{"n_layer": 11, "activation": "reglu", "routed_scale": 1.0, "groups_per_token": 1, "shared_expert_gate": true, "init_std_router": 0.00653, "lr_router": 0.000462, "norm_eps": 1e-06, "tie_embeddings": false, "optimizer": "muon_variant", "lr": 0.00916, "grad_clip": 0.5, "seq_len": 1024}
Below are experts of layer 4 (counted from 0) of a mixture-of-experts language model. Rows are named router (the router's row for the expert), down (a neuron's output weights, with its number) and show model dimensions 0-127. Each number is 128 + 32 x the weight over its row's rms, rounded and kept within 0 to 255.
Before each expert's rows: a language model's description of what the expert responds to. This comes from a sample of Wikipedia text that the model never trained on.

# expert 2
What it handles: Commas closing a clause or list item before and/but/which, plus verbs like was, were, is, became, and closing parentheses.
router [112  83  77 124 196 177 171 139 127 131 133 122 140  99 151 106 162  82 142 133 150 135 148 157 192 108  99 135 113 119  73 166 142 189  87  79 128 111  83  62 117 143  99 183  82 119  88 158 113 150 166 145 129 117 153  89 115 110 187 170 105 174 143 144 173 155  88 135 125 154 116  89 129 108 126  84 159 108 184  75 180 127 188  87 174 137 154  84 101 133 139 172 139  66 128 175 161  82 158 111 121 130 112 127 131 173 163 122 131 125 125 148  91 116 106 137 130  95 167 144 197 111 169 112  78 156 122 102]
down2 [137  60 128 153  58 136 105 181 128 157  79  83  83 126 186 104 108 149 165 132 156  97  93 154 155  90 145 119  72 151 111  59 105 156 131 184 138 146  96 169 115 137 144 117 131  91 106  94 155 129 112 142 158  98  77 107 110 159 113 180 107 134 185 117 137 149 151 163 141 132 103 173  66 158 152  87 129 113  99 138 167 171 124 182 125 123 127 166 100 129 107  69 172 131 128 150 112 162 105 105 104 177  90 107 139 174  91  59 147 179  90 100  99 159 131 127 148 144 126 105  91  92 183 113 167  72 119  89]
down3 [115 109 185 132  96 115 111 113 175 131 131  42  98 120 148 128 121 185 176 145 156 142 111 172 124 115 126 150 110 156  95  89 111 100 107 119 144 164 153 145  65 140 208 124 167 116 102 178 173 122  63  64 131 166 116 155 162 149 100  96  86 150  96 127 133 175 109 149  55 125  95 130 135 104 175 127 122 110 126  90 117  68  75 140 144 109 145 150  90 100 133 198 132 141 113 147 115 113  99 152 163 121 188 143  33 132 120 116  78 154 118 161 153  97 130 126  95  98 167 168 139 178 117 132 167 112 117 130]
down4 [155 111  77  79 129 149 130  89 131 130  77 151 149  28 148 171 146  94  84 102 129 143 178 178 102  73 157  44  89 113 154 196 103 108 136 162  97  90 141 126 125 115 138 148 122 155 147 136 133 174 110 130 163 183  69 140 157 134 133 142 134 201  74 138 122 123  68 146 121  85  92 160 131 162 173 118 132 107 104  86 137 156 149 167 142  61 138 113 126 140 126 118 177 160 113  83 155 189 179 159  80 144 133 132 158 118 112  89 136 163 118 176 145  90 163 134 135 134 119 170 120 115  90 115 105 128 143 121]
down5 [ 95 186 163  89 121 119 165 107 146 135 125 157  84 161 143 122 102 100 157 155 172  81 126 161 199 126 118 147 106 123 104 102 131 123 132 188 174  81 110  86 146 175 165  93 179 175 115 159 121  61 115  55 151 131  99 213 115 153 162 162 122 150 106 102  81 121  95  90 139 156 176 191 159 117 146 139 133 139 180 113 137 122 120 121 122 149 123 184 142 124 146 165 108  93  98 113 181 107 176 154 119 163  85 119 170  88 119 100  87 168 100 135 171  93 123 135  98 114 137 111 178  65 133 161 143 110 164 116]
down6 [159 100 124 130 128 128 133  96 110 182 164 152 124 107 103 108 165 133 146 195 140 113 134  78 120 118 154  97  94 123 143 163 127 164 117 131 126 139 143  98  80 129 147 149 201 178 160 131 152 162 121 161 144 121 192  88  74 102 152 131 104 143 148 171 157 127 107 202 116 126 181 138 165 110  84 188 163 144 149 105 151 154 168 138 124 147  73  55 119  74 132  89 133  76 171 102  99 115 108 127 130 140 145 129 103 199 129  79 136 105 196  75 128 168 116 157 102 133 109 102 152  96 129 228 144 147 106 169]
down7 [198 195 115 162 163  78 116  99 119 121 174 167 129 126 106  83 136  93 102 134 166  96 102 105 184 177 106 128 141 107 101 159 166 118 180 133 164 144  74  84  96  82 112 201 113 124  86 116 109  72 181 141 168 133 122 124 109  92 109 154 126 140  79 121 115 149  90 114 141 138 111 185 135 131 136  97 150 109 144 118 170  70 124 125 152 119  85  81  67 146 104  99 134 121 106 118 115 109 186 186 130 163 129 131 178  99 124 127 150  99 106  72 216 130 170 132 138 171  93 143 131 129 165 117 113  78 127 171]
down8 [ 71  84 187 145 161 133 139 109 104 157 131 134 147 117  44 117 129 113 180 125 174  48 132 120 153 155  81 118  55 195 106  98 114 115 110 157 105  93 142 101 144 141 130 113 126 129 109 130  88 165 131  99 116 115 163  87 156  83 101 162  61 150 172 145 148 109 137 146  84 132  94 181 119 119 173 153 137 119 129 174 166  56 129 102 130 123 103 133 114 105 159 157 129 127 133 182 135 149 145 130  82 182 134  85 138  95  87 102 122  91 136  94 154 156  73 153 181 139 124 153 190 136 210 142 149 130 110 161]
down9 [ 94  70  78 208 125 104 137 123 119 114 185 167 141 167 113 108 136 149  81 118  39  89 122 128 142  96 105 109 118 108 157 174 164 139 122 154 130  74 132  80 127  92 149 125 136 123 108 142 108  81 113  90 129  95 184  83 161 166 152 144 134 111 145 139 110  81 146 135 158  99 146 173  95 106 135 128 130 109 152 157 132 152  90 115 168 136 154 109 127  91 171 178 191 179 100 103  49 122 119 158 165 106 130 121  59  78 107 114 168 161 160  95 153 121 126 157 104  76  74 116  91 177 146  84 109 109 111 165]
down10 [120 126 127  92 159  96 148 179  78 128 142 149  42 140 152 129  97 102  87 158  99  93 148  99 102 171 168 122 130 118 120  81 134 111 115 181 194 124 124 158  86 106 157 192 106 151  47 133 123  82 125  99 158 128  74 131 118  75 147 142 191 162  74 163 132 102  89 130  71 129 117 158 129 113 114 123 179 111 161 172 142 168 135  93 145 110 128 138 122 218 167 198 113 130 160  82 164 152 145 150 128 120 115 163 148  80 158 124 109 130 115 123 131 110 139 117 158 136  88 160 148 115 113 182 182 169 101 155]
down11 [199 152  53 150 104 120 122 101 112 208 156 116 121 155 148 116  87  92  58 146 142 100 132  72 104 108 179  82 126 187 121 150 168 140 126 151 126 134 133 104 184 196  95 139 172 138 129 189  70 123 135 106 139  99 144 115 121  95 160 115  88 150 156 125 117  71 138  90 146 117 168 153 144  95 146 138 137 147 124 159 100 149 159 180 112 129  73 103 105 156 109  70 151 118  88 170 102 106 105 103 110  77 136 218 112 169  74 136 157 119 160 108  88 160 120 126  91 114 134  97  85 110 127 169 116 124 117 139]
down12 [128 136  95 125 155  58  72 141 115  68 147 139 175 137 151 124 144 127 165 205 112 150 128 101 104 169 144 108 110 139 122 139 143 149 126 117 193  74 135  98 170 155 159 162 143 163 115 145 132 171 166 116 177 174 128 150 165 151  89 112 136 200 150 104 142  76 113  78 114 132 102 129 148 106 137  96 102 127 105 128 135 179 146 126 181 136 108  99 114 206 146 127 112  79  80 110 137 146 151 110  88 127 159 144 132 132 127 103 183 162  92 128  98  87  60  71 134 140 211 116 116  85  94 169  62 105 160 119]
down13 [ 97 122 133  95 113 138 152  75 122 115 124 117 122 102 143 124 128 143 125 113 137 152 154 142 190  93  55 147 128 125 145 134 103  90 194 180 151 158  94 104  92 108  92 133 118 116 134 173 103 148  92 142 103 111  61 137  97  43 166  87 124 115 140  71 137 139 111 147 163 102 179 149 141 150 123  95 121 116 154 167 129  91 127 106 162  85 147 130 161 167 130 140 185 159 164 110  59 126 135 128 154 115 185 152  98 124 161 164 199  85 100 117 148 146  95  60 139  74 158 122 155  34 101 145  89  76 145 154]
down14 [148 131 156 165  77 173 194  74 178 101 134 146 136 142 196 109 106 148  94 114  83 135 117 130  62  97 150 110 172 144  92  72 124 180 146 112 156 139 153 175 113 159 143  93 170 211 138 123 136 105 150 103 139  99  78 182 184 169 101 158 148 159 133 129  92 154 111 142 101 117  84 152  79 125  82  97 147 111 147 177 123 104 170  84  98 138 102 136 137  78 148 137 125 163  98  85 149 117 129 172 113 184 148 110  80 185 134  88 179 149  78 148 127 110 101 152 157 104  95 139 106 108 125 162  98 152 130 154]
down15 [115  89 107 157  98 131 111 101  89 115 100 140 174 116 110  77 106 177 115 171  83 141 158  77 131 115  98 142  64  86 132  85 112  80 133 135  66  91 159  95 167 115 182 117 175 171 165 114 168  83 202  96 133 162 157 158 151 121 119 120  85 109 133 115 128  97 108 100  58 170 124 176 158 153 127 172 114 122 122 122 111 115 133 106 194 133 171 169 154 127 124 101 150  87 160 174  98 182 114 155 144 179 116 124 160 152 159 119 152 126 101  84 144 140 177 198 115 175 147 124 177 149 146 150 122 157 116  72]
down16 [168 154  27 103 139 123 116 146 158 169 139 165 153 138 152 168 143 122 135 128 118 109  86 115 120 149 187 130 107 162  54 124 139 118 102 172 124 153  97  98 194 152  80 124 118 129  84 202 125 129 101 222 135  91 113 162 111 139 125 150  99 119  71  91  77 144 120 123 146 135 118 167 124 178 166  73 147 155 150 125  84 132  96  94 144 147 157 157 104 127 118 129 129 176 172 111  85 134 128  74 107 134  96 158 169 167 164  95 104 134 168 117 164 123 146 140  63  95 132 133 127 122 126  47 126 127 154 184]
down17 [131 150 172 133 188 146 146 143 191 160 119 102 130 126 140 127  63 160 163 144 125 117 143 159  89 101 130 138 149 112 184 165 112 137 107 218 145 128  91 178 116 108 149 136 164 115 150 135  94  75 190 123 138 103 149 179 156  66 206 149 148 146 113  76 178 146 139 144 111 173 102 149 187 128 144 101 170 132 174 145 149 106 176 151 105  86 127 155 107 157 137 132  83  91 171 121  96 154 135  94 136 154  77  93 160  95 155 132  81 189  88 107 157 115 110  78 117 121 179 124 136  85 139 167  83 116 104 149]
down18 [137 118  78 167 163 115 127 113 182 109  70 123 111 130 117 131 120 159 112 174 151 161 102 145 148 105 114 139 146  74  77  82  83 163 119 126 147  92 148 135 146 106 139 142  46 150 145  96 132  91 129 149 162 137 168 117  80 120 121 129 151  81 119 182 132 108 192 164 148 106 102  96  98 203 141 133  98 215 107 146 126 127 100 145  89 157  94 111  79 154 114 189 133 146 129 151 132  81 119 121 134 137  64 197 128 129 121  90 100 114 140 164 117 221 173 154 100 164 147 141 105 126 130 106 139 107 208 138]
down19 [102 122 175 108 107 149 143  87 142 147 139 126 120 107 133 159 128  78 142 135 129  91  64 144 154  56 142  79 169 111 127 149 148  43  98 131  91 125 139  96  77 135 107 151 101 131 209 144 104 110 127 106  37 115  97  66  68 130 180 160 133  89 166 151 128 148  50 115 156  61 109 110 117 163 163 136 121 174  73 151 143 157 110 148 133  95 178 133 160 143 137 131 109 129 114 124 163 111 180 129 186 124 105  98 138 112 136 130 190 145 140 102 110 119 104 113 112 109 146 165 176  47 107 123 128 141 126 144]
down20 [169 124 148 136  57 147 145 170 160 125  58 123 173 111  82  72 138 100 101 164 126  89 146 150 181 153  99 108 109 130  94 134 142 140 138  71 127 139 117 213 155 126 106 107 136 117  90 110 166 141  91 129 143 115 121 167 125 204  82 103  92  84 136 172 140 168  81 119  83 121 142 169  84  88 112 146 145  48 166 132 151 112 172 108 151 102 108 140 137 197 138 160 137  94 132  66 204 180 137 122 106  89 138 164 150 119  97 104 135 135 135 126 178 107 116 124 129 119 168 130 150  92 158 154 180 137 170 127]
down21 [128 118 103  84 145  96 108 168 177 128 149 139 160 104 114 196 163 118 145 132 121  99 116 139 142 144 152 126 156  82 157 120 179 169 168 122 106 123  46  65  62  85 137  81 133 188 168  99 108 155 136 134 100 146 122 119 112 145 128 150 123 128 125 100 166 100 137 169 163 170 113 167 119 105 120  62 137 131 148 166  60 187 125 115 125 141 109 136  83 115 168 176 236 131 215 123  77 108 153 126 129 104 165 165 149  97 161 124 119 145  74 161  88 155 110 128  98 114 155 132 161  95 161 139 139 134 135 115]
down22 [143 131 172 156 179 104 119 149  82 125 149  77 107 109 168 139 115 155  81 130  79  76 121 150 124 130 164 140 165  93 160 199 122 167  87 154 152 168 116 155 124 145  90 191 187 109  98 144  82 154  76  71 121 153 113 113 146  98 148 136  79  72 123 167  70 109 142  84 116 164 104 115 119  93 126 170  76 135  65 169 196  94 178 130 111 111 136 132 103 186 147 132 116 141 106  61 118 111 177 106 139 131 145 127 109 104 116 135 123 116 158 100 119 113  80 138 131 147 136 148 203 105  76  87 159  87 140 132]
down23 [125 125 144 116 103 114  94 131  84 120 111 123 145 135 176  89 189 134 141  87  98 137 205 115 145  96 132 160 175 109  94 153 148 134 102  91 119  72 152 180 160 122 130 150 108 179 121 150 198 134 106 111 120 112 176  66 146 136  80 144 141 120 111 142  90 138 120 179 165  78  50 144  96  91 180 162 115 140  86 128 110 160 125 133 143 199 140 117  79 139 104 155 107 129 136 137 147 123 162 112  60  69 124 178  95  63 152 128 109 114 129  55 113  98 108 153 174 105 118 163 106 176 159 148 137  64 141 111]
down24 [130  77 107 135 145 113 137 129  60  95  91 117 195 124 111 100  91 114  54 158 154 128 129 121 158 151 146 177 143 166 102 127 112 180 146 187 162 151 123 147  67 129  98 148 141 103 166 137 129  72 134 115 207 122 171 135 155  94 137 163  99 173 166 127 135  50  78 125  89 107 102 101 138  97 130 141  93  96 110  97 104 149 136 205  98 144 144 157 129 120 115 149 183 145  96 123 162 128 172 142 160 133 119 176  77 134 140 134  86 178 174 110 167 134  60 157 128 107 140 118 113  89  85  82 138 182 145 142]
down25 [150 147 128 115  74 131 128 108 125 103 162  59 128 100  74 142  92 113 139 108 130 164 138 135 128  87  46 186 138 118 128 159 151 169  63 134 128  90  94 143 156  84 142 134 113 110 201 106 134 139 111 110  53 153  98 129 180 143  63 118  92 159 156 132 119 167 138 153 127 136  82 127 112 145  58 134 100 138 120 100 120 136 138 140  40 103 116 122 104 127 204 146 139  95 114  72 118 183 156 116 156  99 166  98 201 110 115  96 105 170  92  91 143 113 110 121 157 105  77 139  97 142  89 165 128 173 130 118]
down26 [134  91 135  84 140  95 124 157 100 152  89 145 184 136 136  91 147  98 183 138  64 105 175 131  96 150 130 157 167  97  71 152 146 150 148 162 150 183 157  89 174 126 142 138  79 164  70 104 125  93 148  99 134 188  88  79 135  48 120  91 118 173  90 164 140 125 119 128  98 114 149 104 167 164  79 191 114  41 167 104 132 121  87 119 111 130 120 160 173 121  94 110 129 161 139 101 114 138  87  87  92 133 115  78 126 128 112 120 128 144  98 153 139  99 182 175  80 116 159 138 160 149  94 122 112 115  83 174]
down27 [110 105  92 139  93 107 195 141 112 134 153 155 133 143  86  78 126 130 122 172  51 132 111  80  52 179  68 141 164 126 127 139 107 188 102 123  92 120 176 156 175  78 102 113 141  90 146 117 148 134 150  86 163  75 106 109 145 149 120 107  89 142 158 133 114 166 120 104 206 115  89 166 132 123 153 109 110  79 134 133 197 117 176  95 111 137 123 160 104 148 103 105  93 124 114 114 110 154 146 127 172 125  82 109  90 152 132 185 126  87  73 130 163  96 119 129 175 169 158 174  94 187 132 130  99  74 169 114]